{"n_layer": 11, "d_model": 192, "n_experts": 192, "experts_per_token": 4, "d_expert": 64, "d_shared_expert": 0, "activation": "swiglu", "moe_layers": [1, 2, 3, 4, 5, 6, 7, 8, 9, 10], "router_score": "softmax", "normalize_top_k": true, "routed_scale": 1.0, "balance_loss": 0.00894, "balance_bias": false, "router_cosine_scale": 14.0, "init_std_router": 0.037, "lr_router": 0.000711, "vocab_size": 8192, "norm": "rmsnorm", "norm_eps": 1e-06, "tie_embeddings": false, "optimizer": "adamw", "lr": 0.0014, "beta1": 0.9, "beta2": 0.95, "grad_clip": 2.0, "batch_tokens": 32768, "seq_len": 1024, "train_tokens": 342300000, "steps": 10447, "dataset": "wikipedia_en"}
Below are experts of layer 2 (counted from 0) of a mixture-of-experts language model. Rows are named router (the router's row for the expert), gate (a neuron's input weights, with its number), up (a neuron's input weights, with its number) and show model dimensions 0-191. Each number is 128 + 24 x the weight over its row's rms, rounded and kept within 0 to 255. Numbers have three digits each.
After each expert's rows: a language model's description of what the expert responds to. This comes from a sample of Wikipedia text that the model never trained on.

# expert 6
router:065171175089119127111131166112144113081161091136106123117125164137132153092099171108153128149116128176129147128150111135117119156078112142122146148179134115166148125123162116149148156125114098104108132164119155105118140145123113140147113131135114128101125100128131123167172146145146159154152118174144139123091129163161152083109123133123125143152148147107094114114111106135150139105148118183143167132142127098145144128152124177124128151104123166148100115140095143105125117096110081142185115172114136117085093141116110166123129120106129122122159175100179114109108115098116114129
gate0:136159118177162107118102137117138142124113108153145110173126113126116096101103122124140148135151154125114124141143115123116132073106109139107139130107122147107069146153102165139091119093108111149125155169155116075133108111143102085121169142141130105155128135134135116116104149153117131115109157097086146136125135063119146117133100122113124107133130089133158105143108144121101120150146146134153140116153149160128071148137101137182123131111147114123119118170154137097118108163124156146104142145119125146152139152153123132101166155103194140125156125214102133127145146120186087076
up0:118156128166155129151140152082141119121138106119114084182163104089133092129070127112137128128110164150148136107144105103125106115115114160106109151084141140117087188129118157138085100127103125139093140119156139120143106136128121131118162139129132135146153142142105100106119147164125117146099149111105151141124131097154122122134083127112124143132161106132155068143155140105059167143109115133152141129179157163160105164157152146155132137114158105116063149154156098101114112140099122130123140148093110130128111154128136137136152158098144164129173127162133147120107141133180106086
Word-initial pieces of tour, war, mo, guitar, studio, often in band and touring text, plus the verb was (toured, war-ravaged, molluscs).

# expert 4
router:163102189118087100130129146062103159087098123125121104126099128173131155093100143133140123139126113097125149138170154110140142133146118116151160138116137146129111120108147138139124164173119114149117094164142124128133152138146080103174107143145151121165117143118120126119152113114132143143066094151106139150120103110147094109154156116073110117096130116128107087134186088124118114094108143122121128132121149123122126133113153100096181148146160136135119162137096126143120098101123109123102114123154144159113120094149095154156162098131156089105159153135180152086106130183140129127
gate1:115096155133127160139164141135152126128089145066117174129123139139115110100149127117173151137139057175133134089166135168133134156109116155107148148080130150129135145113133138125119117135107153094124133145101107129162133139108133129141147146137156139115103141078093121151151118100145106101106083131118121147137184130164154168142134117122141135133126132095079140088125158152128128093153125113130142129116109147163120147119158121158151145129149181086135113121114151176147110130136134126174126131101147149129138132150143135141135129146073126139146115053148158187107171114167135167
up1:126152127124092111123155172139147141109108115104111085161086163148142095102109110115153111136135059138146149164157145163148157120126140159090179141156100134122114133126124121112105109133106153091152144133146091140140123115146136123123151165170118160131107133103109147150154126090121084133105120102101147129091157076129163123154157110121123101101173144116127159136143121151133118081149102122147173131134105131123147118073120167137136126141125133137083150136183143133116163128120194131135106129090175127128080148139119157121137171150089107119159127099141125150118130156148109098
First pieces of split words and names, such as di in ditary, reb in rebounds, Mo in Mozambique, plus table pipes and colons.

# expert 46
router:129153146141108123183098121133114093114096086101092102136117164139141095147118158117124147128100094132141079092162144108143126107171086138096143145124101115133123148122144133104134148120138146135113129129133128159137148163100162112102107122178132108141143123129115107177128128175057118081071106121141129154110127114153153166127115157136103147149154112141133155118151119127118108146148078123091140166165100113118164087114139163122155124083115136171104126156152117079077148172159111142101125107161139120143081116141121115113117117141124151116164122134133153131112153148102088121
gate1:132128107100186160131153138104130064133135114133159096150128109158107103081146126116113116110093101150137073186119128174143094119161105156135118140093131132133155120102136089150125114138103131117120148091134107151131125129107092120150121077092120125123128100119106130119119187132161128165125102121124089135131144184118167129172128110088109143123092185144194120121102156131132161186146123137129129155143140153159142117097143136118132118130118154143133143101120131183144135136107132133126121102109150122107103147133125134168149090134158151090161096099112131166139131154108133114
up1:138133157103134124157119177121162093103130137205159078142140125125103114091136143113105123136093120171128084154095148164138075130137093088139134117122126111140150114101142085111161139140160126110121118089142100145166119165135141108124101109135104126105114121124134149142137134170119165160099140112141073130177111149105155171181159105118129129135114156139171134098113120087121132161132114148124115162156128116115137102137091142138138124113137125132131109097128107162162130137147126112143142080126159112129087123107155141168137104156129121147174158126111170186138154125126142160
The word the after prepositions, and inner pieces of proper names like ern in Pasternak, Norderney, and l in Stockholm.

# expert 16
router:137156137139090122126100136120163122131159108158113114104107127108128104122146126132091131127097127061104111145102138103146132088157159133077128091122120101082104111149151100101128144162114135113165114127153141095133108090112141116114165119129104164129163161138110122161162138155162140128108105139161073129110102096099128121119103084142105141160153111124157093169148136114087125151124112139080141148124159078130089164124112147150158104113109102097112108129179137119148147086163151101129149140106091179126151178140119116148137125136100144131107093148087121139152119115122125093
gate1:119144130166120127157142120135110122125076109132154136117181146131134150176114137133151106103133116114111099159131108110090146121137104111102168142120097142145126181092110136113161084125147122162126128150115109158129085106090127150127087133100154119109150131136140139148125112143113142159129137085121116132160188148119084143094157153124096091074117177115109139063076100153149129153155115106137089127135127159095138091131183108123131170163113155141129105102140146155120161135135109142127160112182134101136147118096137141141142133120126146159090143134153100114087151140154130127
up1:135133140132129069125166123195121126168135130151106132136146132142150190110092137150121134121126101094109106134109138122165162130114131121164148148161090117121138164073099069127111147128110136113126099145132164083132169126094115133146130134138097122160133134143118146111128165165148138165147087119153131157121130106114100142117094119101140109170125180117104149117127141161143095153146096123124131105149104130122103114182115163139133118088143126120137130146096153157186101156111139136106129108167162119087116126116092135122091115100093161158094128138163095111115108104087121132
The second equals sign opening wiki section headings like ==Career==, plus capitalized word starts like Ste in Steamship, S, P.

# expert 30
router:131083146100091139126119139106107121092116133165107087128129141106144112091147056150163074151104139098106108160155119136114139118105157091104108126135138144123161093192143157155112130146156142154116146087114108146117130131146092131118111132160141114084094114179138121156114132140145094102141118140109116111122067131084118118181114097145139130130126109104147126082161105130128119093113121134117135158146092110159140101119097095116161114124131132112105167142099102089142115153136149140102144097116170139109131184128153139154149100154109119112164111127122142151091103150103104125
gate1:074155117117129123121112101125139124110124173153099130095161113143129106147140113127139102150124142133112120119109135151150119186132094115191154151136109107148113108081126129119123124137138123078084122155069115142127101158105136100117098110111108088131145126146166089141155088120114128177129103084138116115128152127109091120095170124090141124107111099142113169127141105112082148105122098171161164145144131114131113109137098148122121124098094097107127116167073100157128128097136157140154172131119141161133123138141145138124131130144139098102131146116123119139150066202140134158
up1:113121182148146141156174135158108131130157091150127137133150150157105117145146130136111111111123128101174153150165129116121111104136143151086088137132134163138134150131135165113140139131106136126184137124194147103097120088091108135141152105136203158144109088158092180078103146111090102116152129141129181095101146129110128128123112136135092110139102139116148075109095130167142127141136136122137140134144113157145143153133179103114110143143095141169122133114138153109155147145098114111122103100124144141097129091152082130131117141118114140179150106132091156131103153120116086142
Pipe separators between numbers in score and statistics tables, line breaks, and pieces like ri (Sabri, Snorri), inv (invaded, involve).

# expert 56
router:086134127109145160125092149138143174108174116127076058092138138111110119118105135144174141102130145131133155152148128133178140130149166160110134128112117130153118099141114128148141125119139111088094085090150151129105117125149119117138145093162101105115154161084146110108157094154166112110114147069152136147167115132194106095186119126089108175139136148137138145136104116118121149134165154123148127131116170146137114146119124169116134143100157138142100102160168136087133128176114128100125126138137128117124128171124123143150133155161150158133112090104117096111123137134109099103
gate0:103128108130113109146115111127111150125172137119124127123158106149132104111156139119132142126096121120153069124100138116124183144123072095172122155162138122124094128136118126066162115112103101145140117121143125144135088141123085166181090115153131122144167110150159114119117134141138220144111135110121053135159069129119132114154137157142124117133104150109164104095151116130135162146137112094140113140130148126133124130125090125125117141176149076149123097127151126133097109128149081109144138119133114123081134163133122115155118152120124155134158162142096093117157130141085111095
up0:111127119112134139103177134156114144099133140092133094122149169154103120113109143152124181151123157151147170130133150195146151134095144185133130125128139148096158134139122156117113122120088122112112118139151155139170119122133141125132138093144104131150130174097131150100124115132087138120079107110147129176116116087152124093116124121114129106096145179083178111129112108098128124148110106089136140099146158162128128104155089163130150175145109130130137109133121152122171139146104115147117129081147135123169176154112153160120121106115076115158164138161147077125133143145123086102
The piece ti in -tion words like ventilation, vibration, plus name pieces like ie, ó, Mc, Ali, ole in Napoleon.

# expert 48
router:140126132103114140110138087134131146114176131156128085101132092140150098135148139157113125103173141117121147136080129141141102138154176137144160110128132077145141135151122120126143134109116080110116148132124134111142153125143118106109114145132124109141154171146142073152171155095130159095185132162104083085074123112098147124161118142121115167101142080129097105108103143144098145160137118107143138131102143099101145085147121143159090159142128124112102102120133175142118062141121070139136137151142115142092148142101165121140172108178111120121094156131133114096146134122122110118
gate2:144144136161125141107150093162144124154133103100086128142109115150118103094109137099121157122142136081139113128117087130132126109137143123131127106160110114084078117103129100137093129106142102125154154130130104117133142122167125099121093127153125139115118180136140120180112156146099162154157071156155118155098139103116131096149140074148113127135123143122094083128086174120124137114152153131143157087128132116148106132110132119163157096110140129132151101142151101093159095093126129088111121156085092116089136117152127123138152188153102131118085122093110087181101124115182147135
up2:140156126134139140152111166076094145095098161158143149099158126109161136155139126133154159087142104177110160134135180137114090099123095087120140154089162124131133108144144121153158117146115131131109086110100153137116174101099141141110147145106123132111133093139123137134112140106143142150106183121130146116130094120144115128129118151093144139135164081088128126140143084136118155147122130166108115153129109144107169102126127157124160147127132086158099143144128087133069156142112077134135158135103173128134122142156117119145117103144125078192126098120137110153160169163093143127
Closing parentheses and commas after names or years in bibliographies and credit lists, plus pieces like zi (Brazilian), emi, special.

# expert 28
router:100122129122139145109127127096124152142121094090081129163143159137141111084130130131164099116076123140138173140114124146103085129093165154134110167115119115151136165089108119100153106105147125148109147156122082115103147117130130164160138124138129134126130110112181173114137132127098134161086123095193093159145157132166105122123139147151149138120179120092094133131086115172136153146117126145133126077134135072123143144154102163167115095127138177146148155127083140160093144162114119131125124165113153156123149120130103110148112098094151115117130119145154150135108120100106159150
gate0:110150130124127182128129128131142139082155140137161141086111126162128109116105094155157121116092134135133128127158165168150155114175087119121104158131152152099101151134117135114147140101103140046149131124115152126126121124131152140135094110114127090183166148148120120151142093070133121155137165125139129148096086100151148135082139129166150096119098125113154141110094149162136098108118102100153145150098087092147127140128149132120108164145122123080125122094150154128122161109102093145126097099114102129153128136113111141151101119181125101147083148111116124188119102110099122134
up0:175110129139122130131153135122136099164111094138127126148140168113098139121095159117088137121150140111113129151146049127138121137116161183145128080087111126149158167148173107160115083091126127149119143154168135117115115115094127172113138091097115171117130169111132129108144154137173131077189111150084174110094140121110134107124111134092131149115143113155124116154129188132145136113147168112085108126141104158088106110089142102146136125121125120163149115177134114130151154097121113128125130105113142139122149126164108136113136159095137135154140091116120123118142137110155116093
Ending pieces completing a word, such as d, ed, ide, able; also compass words like west, southeast before -ern or -ward.

# expert 17
router:133092127126132145088137131140134143147141124125079087107123123097133112140151139082103164127136134157158150141076107160127099137144128116106083101125110148137166131125099148123118137129109120155137133139166098143150155157110127156178103153133087114156162111124096062154120127149141160128094118157128130079127092124132110132113130149135117105137144089176154093118118142095123150116060157149156132148138103085140154126162117074143154124154162112126143132101134155156156166111158136127120118121077114157084113117146074135138132112157140127148142129077147118094104137142092137147
gate1:107171148149126156144104112127117056121157130092155094161106122101139115102156106170114152105121154175134125120152156136116121121133118091116134116115146138157106083104139116100150158148138142116144117103145106118108144164134104140121123056084095119134088116126126121132164117132099135173140124140198106164116167142142108145130132138128136122098093179132168132106112110129122128124118097104108078146201134151136131116147075156114153136103118114151113105092130136149090113112154094139185124132174123115154111129093143125134135116167097133108125138131109132107148154099131129131
up1:134114127111127111186119109150132084102126099142142109166093134138152136148098098151096137106081100142153133124128151125135099114106103133136160156144135106149103138076122084072116141131130141140125091140105147138143104153127109158162081106132112134100108105155160134105151132146132111146124099119118083160140143117090144106132138157073122116083115168111182139077110073151159137120142092146129137135180119103114175092136090163126130134123105129118169077124127164145121117119127112180116122135157139105122101110166136113130104080132119131097112137128153091122140126108136107159
Double line breaks between paragraphs, plus infobox and table labels such as Ref, Label, aged, Genus.

# expert 21
router:153156153090137104115111115136148152151126134122133087160117131139120100098126163134147140115118098078104177148169125161134130165133127119121147107176116127143095127127120159106121136118133119117114096120135101124132121165099119071105098142122088132097128086163160161148117140148103121131136140107163061141113104109122139072136130085136180100088112142104137147083147135168136115168165122115158147107109100133090098115158126133101162114130184126128139124131127177123141154164136159129115101139101127129121091122141141106101143166089100110078111152129108148110172161125110146122
gate1:125184153118134116140112142074098086126156108062101117140109116061101105139089134175128122113136133124155104142103130161172116153120138161144101130154120154119084099072134142149145138183106117104136116085113136156116140117108123182140111145134116143134128121165163134086143096160091123125098105133136111086080124117115131141125077173106101128154120150132126164123155119134121115158138118146148156108114145115141150096160124145103121099119085146154107108135109125096112099170134156091119120158154155135137121142132124127168102105120161123113141105138151128098139097162114138140
up1:145148147133106131142110146110148141123144103062131107123149119109106130114141151172136123130128120137121151139101112151138143186118109149163131158147148148104130071112073154118123152171082142094123095095106148150140140141135084153105147137102155133140131118138129128104166128135076131145157105138165077103102124140120114138106126164107110133147143147123146157117174111181117123158096110129169098107108150144129177084154124141114136118131126188096106108110099106136099117150102168130123144167171148136131101131112139135109144074111133109116163102113102107119151092132124126184
Subject pronouns it, he, she starting a clause or after a verb, plus repeated = in section headings and dashes in table rules.

# expert 45
router:105143138110091136130135168126131139146093107113079134106118101117129129137108110122125132119113113123133122127121158133145134136101118103121094145123136161141160137150099119148101141152135115130140125136162123125083149111150116091166100108159103163115125169090118150078138124165072180131093145113173143129094130130098130100128121166110129090116104172103105086105133115159150115164182109126144139116122156141123136181139152126148197154096159096145141175123126086115104123124180139119097132144141153149110135076109159119164063140121116124108149101146125117133178127110144153124
gate1:102102063159118117130141142185153174149110131121114140128164137145093129158131167117115106162119175159121115150129106104154133138122104138132102153112133169141131145142128112140082104088111138142112171192138152139132146135061152177138104125157131109161157138118107137107125117094148115132131111129121122126104173129104134113150079153115096149167142129145082080139171124146138110121118092129143143109138114154105131119111172144142122146136138160106139155107106118116082157067136167094092129150110116162085141153115135094139107161129133143145153163141099135112116129151123144117
up1:119141186122107161107130126110140106149139127144140126115089094149137114129136081126168125105134121136095157119056104125084089091130153118133153098126160091103169124112126159124132152130134132105124121099085147135101102127149146091144123139138087131147154099151090143130119150107101141143106100150129121114159043115122110138156087104116130167098097124124152154138143130123107142086136155089108148161125154132127163122119092108151142138171124108124131138125149130152151113166087135143117141157127146146121097084113101148147126077143122092134136063134153151166081122142139121132
Single consonant letters like r, t, k, p ending or beginning names and words (Diyarbakır, Aleksandar, pioneer), and sentence-final periods.

# expert 59
router:135136110106185095109088103149165128134080137113196171116101116096162161144132165126126164150128121102119078108106126094114078128106121113127195127132152132148137124140113116104133142095141120103104126093134102113119084151137180123125121121086124148124134130121134091139116129132096141133145168127153126125117113169152109158161098142184155136151165128163153131134121168136103127110147102099121142134115135121106096107120139181119092149124149161135144146145161121199147077129156136128148143137103110076159130132130102136135113126151122118123139159096158152131128127117160127104
gate1:131146099109133112082114149152141089125106149116128128122123156115164148130148118126189183131132133104109140130126136143151125148108056103135089142140177116155178164098084155105116152124123136140104140093142117130158100151124140153114114122140128091142178154137132092135142129115091142115136134092185121110101179108132142136152116125093169129145133107141145122106126125127105102138146106159135154114114106166130151082138126155101123137060152181147094069139116118146124124110126138168164111146125165125144127115102119201122140104145115121108103126130155114138090130118115146117
up1:165150077138100121147113142140124128113142145126120108077078131133122119151132129140126115109138128099113123155116138180109107110090128122137157093094135082149105169112169130139106173176141122100133129181166093140122136148167154151117139160118114196137110127147122113139107174121127125096146119154110189121115120168126142123142116130159150180144104093115112145124144115128116130110142171125153133161125105106136076148084122108173135092128146092122143161113108101099122163126125152135117122138077105120118129138140147087135167139106138100142089106154161136170123128100162130108
Nearly all "the" following prepositions like of, in, to, at, plus mid-word pieces ken in Broken, ibr.

# expert 32
router:138103104127105157150106097141127126154117129126112187142158127125101077109104092103150116100097087143137143127135110125157142118157104121110137130138101155130121148135146124129144077154142172159143130147105156176109126094121147121136108177150143109117084153151134105118107120155118103163161141111152131095162140089090121126079143143148165171132146120136134123167126131147127136186117114155148134131090133127166154138100137101089126145133125111157160150108099147104088152136126116088090167118088161159153135074156131113100127155142138173129102142168168118120104160125093131120
gate0:101153094147122099134154156157134109101131124147121131145146151087128152120110107119154114123113190129156122108106145115130143148149075143131105160086152113092139115133148135095156140105126142165132148143131151174115101112122135148137134160172123153154138143153126166122104114057163119115126124147184161157140125160162093116107101132125127137147120153166181119170136186150098132114063105133166195131114142103139138134095132134139119134127130077124110084132117132158054153138140135128156133135115125122136138101118097158164130138130119142109111115158145144134140120130167140138
up0:144178101116107144144115122134104139157153162153151065123104148117131121137109099093115141109182135102119130081075127108123145133137104112147129111077124180108118078123127153132127148147091130134131135143155163186122144117102136140128140141133091185156198162143109095160100159122135130133161152157146151165115135120130108122171127128118129146165141150132117108141114145097065125089134129081137161163130127126121128128119119111129123144152105122106106124126113106122115177146066132125121129137136116085104157141094128157124128169157112144146100143148137131165108134149159123096
Past participles and adjectives after was, also or the, such as known, used, served, same, large, plus lowercase i word-starts.

# expert 3
router:121145149188112115143103099172180158136127092143085172130140146167130123109143125180155165146163145141122125144141161112142154143113161116120146097125113106105145160154158108128113137080147126169129112131116093142175140091123123076100152111151135083119160133145129125115117161157091105084130132106101119146133100121099094157153115115116162136157124146116130125144136117092127142128103109146164120148127171149177089135148144086122071112095131154122110149165123090114124123123126135090136121114082136102140110105130136152146158150114114156144170103165112133129119127081150153124
gate1:146178144140144146170121145144088176098105113100094132106121113148137134137117127118120111151127157180162160100116150160160129083154115118179102092118138146115109119142119122104121103140155114121104120102100126139180107112167181113149171130138104111203104127152156128143170133112084145118128151165115157138138126136104157116138167146109132121176136118122141117146106137133114151156109109077085122153143129103149109196083119145146099134111163122124083148144149095141104107113132114112145146123116122155131144152158123077155134127145145150147109124131106110149096121113132092146
up1:115094141102130194098102104120146141128162131160140102107149109134119121141132126112076116130118104133101158145109117143098135096149152113103121106157146126124129110147114167101117116134101100118141149144117167093083166141112121127119135119151103137143080130117089081186139128133069122104134172150144101105114115096053138147164125105099103134111101144131078131132148145112121122119143185114139135150153128148130121139123077120105151113124159126143132181109141126173143123106103141123144139155145140160102082153121157068129115134164104153150140149172139116107156136139097137111
Opening pieces of longer words such as susp-, det-, hand-, far-, plus For, However, won and numbers in sports tables.

# expert 2
router:090112131125087136114108098096174105127151136152095116116143097155110103103160129145107161132130174140157122100092117146130128099143119135127088098151141158121128138101083158135140118141131162133162114133135168135105151123100139136129108124109121130105123152119089104100138116108104133134117154079178157167148151115108089119112172082136123163136138167101091121114155078124126088138130070122135137110157169133155147097166120170107146118077140108164143141151174143179115153123151125134134128124105111120136134138119145122182118113113117157125104139172156070123108139098119160118
gate1:109081116137130133128139134146150133139153161127130130131095114175174145124124128119119126120126155127079120123137121142129109157117066102159119117152163093111098081133130146109146085136104059103132133136122127113111136169105174165106118154091110101148147122098109210114123177118124129165155124114114094154096146164129148126121124143115115148143110127127143120154166136153120133112104100123142138149127112124099112117135113162138148165112105131141149136142051102116101136121085158157169154096102084100141129122106130183137115124150120114096102135172117099138161147112158133131
up1:110095086123129125146121137127139134162136176164095150096059095165149169145108103114145143145169141123088123149130186122131114164108140099133103161130150124097120124105141119156102111140123119103203138143128121119109129137068150134116128161133077130142143127098111158099095126115114122135141150111116148103114132193116131122109128144113108129136146165119086117102168118166103115113118107093137130137126132169102127135161113149120145135132116119153127097127128137148109109162125162187166148133133117095162125128092145153115122153153144152073097075111086135120157115135146115115
Short syllable pieces, often word-initial, inside proper names, especially South Asian, Slavic and place names, e.g. Samudragarh, Bengkayang, Strasbourg.

# expert 1
router:151128142140138147191117102118139109122156101114127088068173143126140120124133113104148153158095165137155137121163126123115162117158084112104098167098128131146110128107122160109095065121137115100135175150143153083140140143114130099123174098079111107145173125124126093145132135136148121151149160134160108145112082116119121106148144131093084160129100094147126111125130126079099124113083118121131171103130131097151111134119112103150147127120138115085155133132123094102114178123141157101151148125134128170129081145178114093127119122140129146141188107133135151154147117140150122108
gate0:078122104135124102150118103130140150122144099109110120097091107151138082136156142149145117116152123154096145131124122078083148114125121085089136144119132124094123116166143117095127105108123109137148167123136129110136145153113116143151123057130132117140120129156124109109115109115102140142117115126164138081129130145122126119137077154194109136149147124123146120091116205131131143151094126111126138138165121157155107160146136115147130108102170108138138070134167096163128147097153145139160132135136115157157111171121110147149193110126146179130110120096162171136124149117123112063
up0:175141183114161135089103139133124098128111151117148151177169158108123153129125143111102136175136133092167116136145124146171147116138144176135127126146110142136124138116120112146111148132133114097125079139122137126129111123139122109110120194128131145148126105094144142128162153129135125146131124126084121185095146114142134138085182107097171119100116141121105133171113073142132120101166135158118112101117139108119146107109100126105146143144092143132135172121113156068146126169127126106079132139131121086122153080153160117102085122126134098144138154163095109103145122117132139198
Starts of names like New, Le, Re, Los, Sri (New York, Sri Lanka), plus ind- in industries, "ever", semicolons, dashes, coordinate digits.

# expert 22
router:162135147139092160170137165079090139118126139107136092124112141153137122133111116081131106116139142123130139126117148123122140130116146111117152157094103125112122131103122098138126140139128114130120079172172072095108145152111089120129130125150102096137117071153129103128149130107175132130168129156142100101156104106138104132209150112092146145103117167176118119113173122138110088148128111152135134156135139140083170088129148157163129128154170119097108122104113115108133131154157096130111120164112165141143113113090124101080154093106148132150106098127125155122183106148142129131
gate1:144172071151112113132119133138106122155102108146093131114097105102121124106139182113167122108148118127141122121138138143116076124139135093102130150125115118134095104103108115116157130118171143084110147100121146146141096148165113122119154183130095101141147121139111097171107150163123109120151120114149164114133149119155185172143128087148157138148119119132103147081143131130106108110117121125130147158115136114108081138135082150153138150115164074153116131159139085144114127142184109109149166091130100163134165140155163138139139184133127134105098123118160167139146099145178143144
up1:143184080178100143146123147136105133096133124137097080118111121149151123094132153124160124116151127128113075118134150118122116133135139107123105156117136140114137078096098147122163135123158149108121148060117125170123108156132115125161116164106102122151143114119102106140116103139116090149105102132165133119132160114142162222161146166137119122154116106124086113112154134149117128142103112145153125164115128123156127165128127155128136143160122108128112142138169126138066101131157110127144151153133145173164112140091195158106166166127134173138126119118102139157123145143125153131
Opening parentheses and commas before dates or glosses, and the word piece gi in Colegio, ringgit, Montargis, plus place names like Indiana.

# expert 25
router:152123090137119119101147129124092152135108117107135108139130136122095086101090122139151108148092096135136117136113140156147109136105091130098124143172111125166131151113184126137113102153114096121104102141143126127126112133099071077193132125099119177111141158111155114108145116106132180081146122172102119160148152089159127068149142127134129119133135147157150104135124098156135130161146113096127133144177132128093117112074106142142122105106124122147103132119124140102106131113133134070172139118130163145122112167170155158110102134153155118143120094143107092101129182086114130122
gate1:128112127092150099167149161153174117084114179106156115164101100111139083112114155139156137156112090100134114132144112137149143138101133125105155129139110132113100172173140165165139124130123138148156081116135097134160145159116105094138107160191095102134117121152177124098152142148088131121113146130144117142117134134178100105166101106112151132090109116109120072116134123146126116113123130162130112146162145147081158087115094136116118135113108164166096120128143119139127106129129110134147158143154131129141102114152130143157113107072130138156112119085132107151109150107103061135
up1:167138122145133106112124086108093156155161109168110125113136142163138132133165115110115120078126120118129059122075121103111082141116123131176109108104144144136130130131165119123120096148125087151098140118127111166115148131175100110102142121110142177100143133107110158102148130127166125124129142105135077100121164117102148119131167122147053156114124118121184125119124126119135124152159136158172140117099144090143164131138168120113141114165090141142171089138121166150141109173163132148110093113109134151096137129104155131112164142166127138109147139141144127100103119118118166155
Words or word starts do, Do, la, Ar, Ne, as in Doses, Does, Doom, "ties do not", plus "the" after by or of.

# expert 8
router:097163100121111092174142127067129133087170142116100136177145103108090140115124126121148114086136097165097129115092144120127122122101154121134114109125118119119127143092134092151156123139116093116118142126090140129127122100108130090146127141155104096080131100100127107171155105153112114075076115117172115123140146139139123100086129120121141111127152126111139167083110126187111138167107095151162136129138164123142111118125131136086142155148140080149144113096090153165107111151154113120130155116156107083145121150101158091137159131162148129101097092110115096149133114094144141146
gate2:118120131121134106119155126085117119136143148086103169142111085103126107126120131100152130134146122148107086117140167118166149110139066141116107156105094096153127119106137127132124121176104132098147153148135168148108128135081138110172158107100128087151152150153143165159149111138124150091128121084130107155162173109168089110068132147112105086112120113148165157110109126154100144149127119106152171172118114162129097112164135120115092110119133136127108168132165162184108150124126134111173117113143175140156134122112118148113133160096153112130130096160097152107126111104138123127
up2:127145116139150096140092104128123132155143148130132083126094137104133144160155136151140161142147139112114152110121146102134118133121167144138151113138127152135143178126119093154148140135111124127126094137154083145146076084118080138097113065159159139103137121154155172112122151146110110143111172104115143161113075141137118150116127138164128128116147117106133156122110127136133172137107130099080103098150077149148128141120139143139142152144122107116172132133102131137145141153101060088097159122129100135118121072175152120180112137109117079118146120117191084103128131164110137144
Middle syllable pieces like avi, gu, ia, ka, ji inside names and words, e.g. Leaving, McTavish, Guest stars, Liverpool.

# expert 54
router:160146136084117114127119172128125111173156131147126153103147140128152143085125097114107144128179147153163155136151115138163139090128136163137087150146146113136146144178127131101117163132131128117111098123144114120116097110156072112161145170151162118137162128081107128138155101175113118141105169123115124152138091117174111131138118159098121133119082168137108112131182157103121142101140166166157152096138124119165154134138128139137084111161135120116155165137135123114120144161140172161092103128093149096080116137119144142169114116128115142162165161152124144100148116120093109148
gate1:136146139105148108141155148100111107103105143094134101111086134095163124135137137144137140134131138134116128091110141156156173108127119063152127145142121153129057143107090135119116135119142135138122127156115102129133133162128139144121129143126124139143097127214144092157090193148113150149122151100120138088153134142143099108101144114100165114129132061106142137076124104161106147145170108123116107086114132106151141161109115137130119116138117116091162158108100125128108136155125125141092141122135133091089127129175164154160140159088124092100114140125132120104122063125103101153
up1:133106113159122171126120109164141144148134130163131154133162123157102124132128147112114123125133140142149118158163109102121107136160142170116115114113127097126157098131137105133154127116151129115137152079142161094153146066151116126101138099130134125102151135079100138080162069103169111104157109151140130134127132105100124133140165143157115153137108187154125135207102131128163109149112143107098105177172131141129122106145124120131135130124131175182105109120165147146132081118144125112166103129148107164149133137078090103109137097166104137164126114122110116158120178145136151104
The preposition at, pipes and colons in award and infobox tables, and pieces like nic (cornice), Bel (Belarus), Char (Chargers).

# expert 34
router:107151135146161155147127129146140127141105131158134163135091114158121096155139114120109125126153110086175111108132146140100118096113147142151103156189173142135130107121127097146110179161116136138161150109100153109102138152084139155144106109110140098154151128129091113146122112117155090096132121106144146114114108109072158171139126168097167176144089157139148089145156118122147133118110138110085130167158115123117120139169119138158111168124114102122099141156136132138137161151154087094156138137154112149123103186089133138167119122181149133143129159119112108124126098158101172122
gate0:111103097133129115125112119125157100136138132142143185093075086126137158179165140125092107124153155113146143045102111136102101111105070120126127122144129103128132137096122129088115150133102099121112112114148120120109135125128128168118115137144143114210113177103088145140097163101148131121133134145162134168133136123162121148140147160133169121190107155125130119136131134109088105092139150155128114140142127113125113146152114097184108119099177149090112105124102097134156120125162130148156133135113102137155129130098150119091179120135141141114149128121127182156109136131142118114
up0:145145149155147145094133184154160157110122126164138037164163133143114121107110142154146125161130147121156087163123104126156104137159131152123126094071123144098090099148113135150092118091174119176128165137124144140176122123171118119115146132144140161118126147142162115154118140153123102133121125129116156062142118167103150139110114134141115134093139154131138134110152115145133147156099141109170104103145171138139134147144120123079148105163167119161138116095128153143108120152125126119098148132095119144109136149097094164144110164127091126118096128122079100115149107122136135158
En dashes in year ranges, commas in lists and vote counts, and the word start ste in stemming, steadily, steward.

# expert 43
router:107168165123113123149147158119107149117089129115139142147143101163147152106086103142125125141134124141186138122081147117194138130162117084145138118137167123174125127109122137125116132102130124167146098108080102151120109111115147106132123142157174061122132147151164176116156116159099138179114131138115096119111116165132106120172113186130134151155148108091127145110112156143089153098122115148093126159129120114151125155136114140164102110115143116135116138105124120132107092097114142115135090134118136128150131164098174118145098112164153148112138120103103114182162101150089158131
gate1:148150142113204099124140122130107125130131160131126120162138119151121125073112128123177146164130112147162124144147084108137136161072142130136181170122111109116129126082134107174123145136114134126093107141117141118159094122108099128114097105118133117132108115163148100103129151174136153105110093109106133147143148138159125116061100112133141108127123119104162149126126092158151145176192096139157145118112174104128160120122093126143108129146148162101099120115120147166145117141166135160077091126116116112095110091100117125131134145148112104065137134115155104092142138118128128119
up1:132157139119172105095162143136118154117134165171131128136121116141127131085139153124178146149137120169164152129151113087141148152084143125149177150099127123116174107094139112157099156149116151103094123118101114130154113133096084134112128153148138127150085106175117095137152156189160144116111107094089116142143143110166116121084080140130140128121145122130179161110132092163147141153153107144156138115104141089118151128121100105163106123138154168093111119086100147133119136150170144135082117133107143109108107083096117111153130133122140108091156122104155133097122133155115151128
Word-internal or stem pieces like rec, ass, leg, -ism, -nt, isc in Jalisco, as in receptor, legend, Rijksmonument.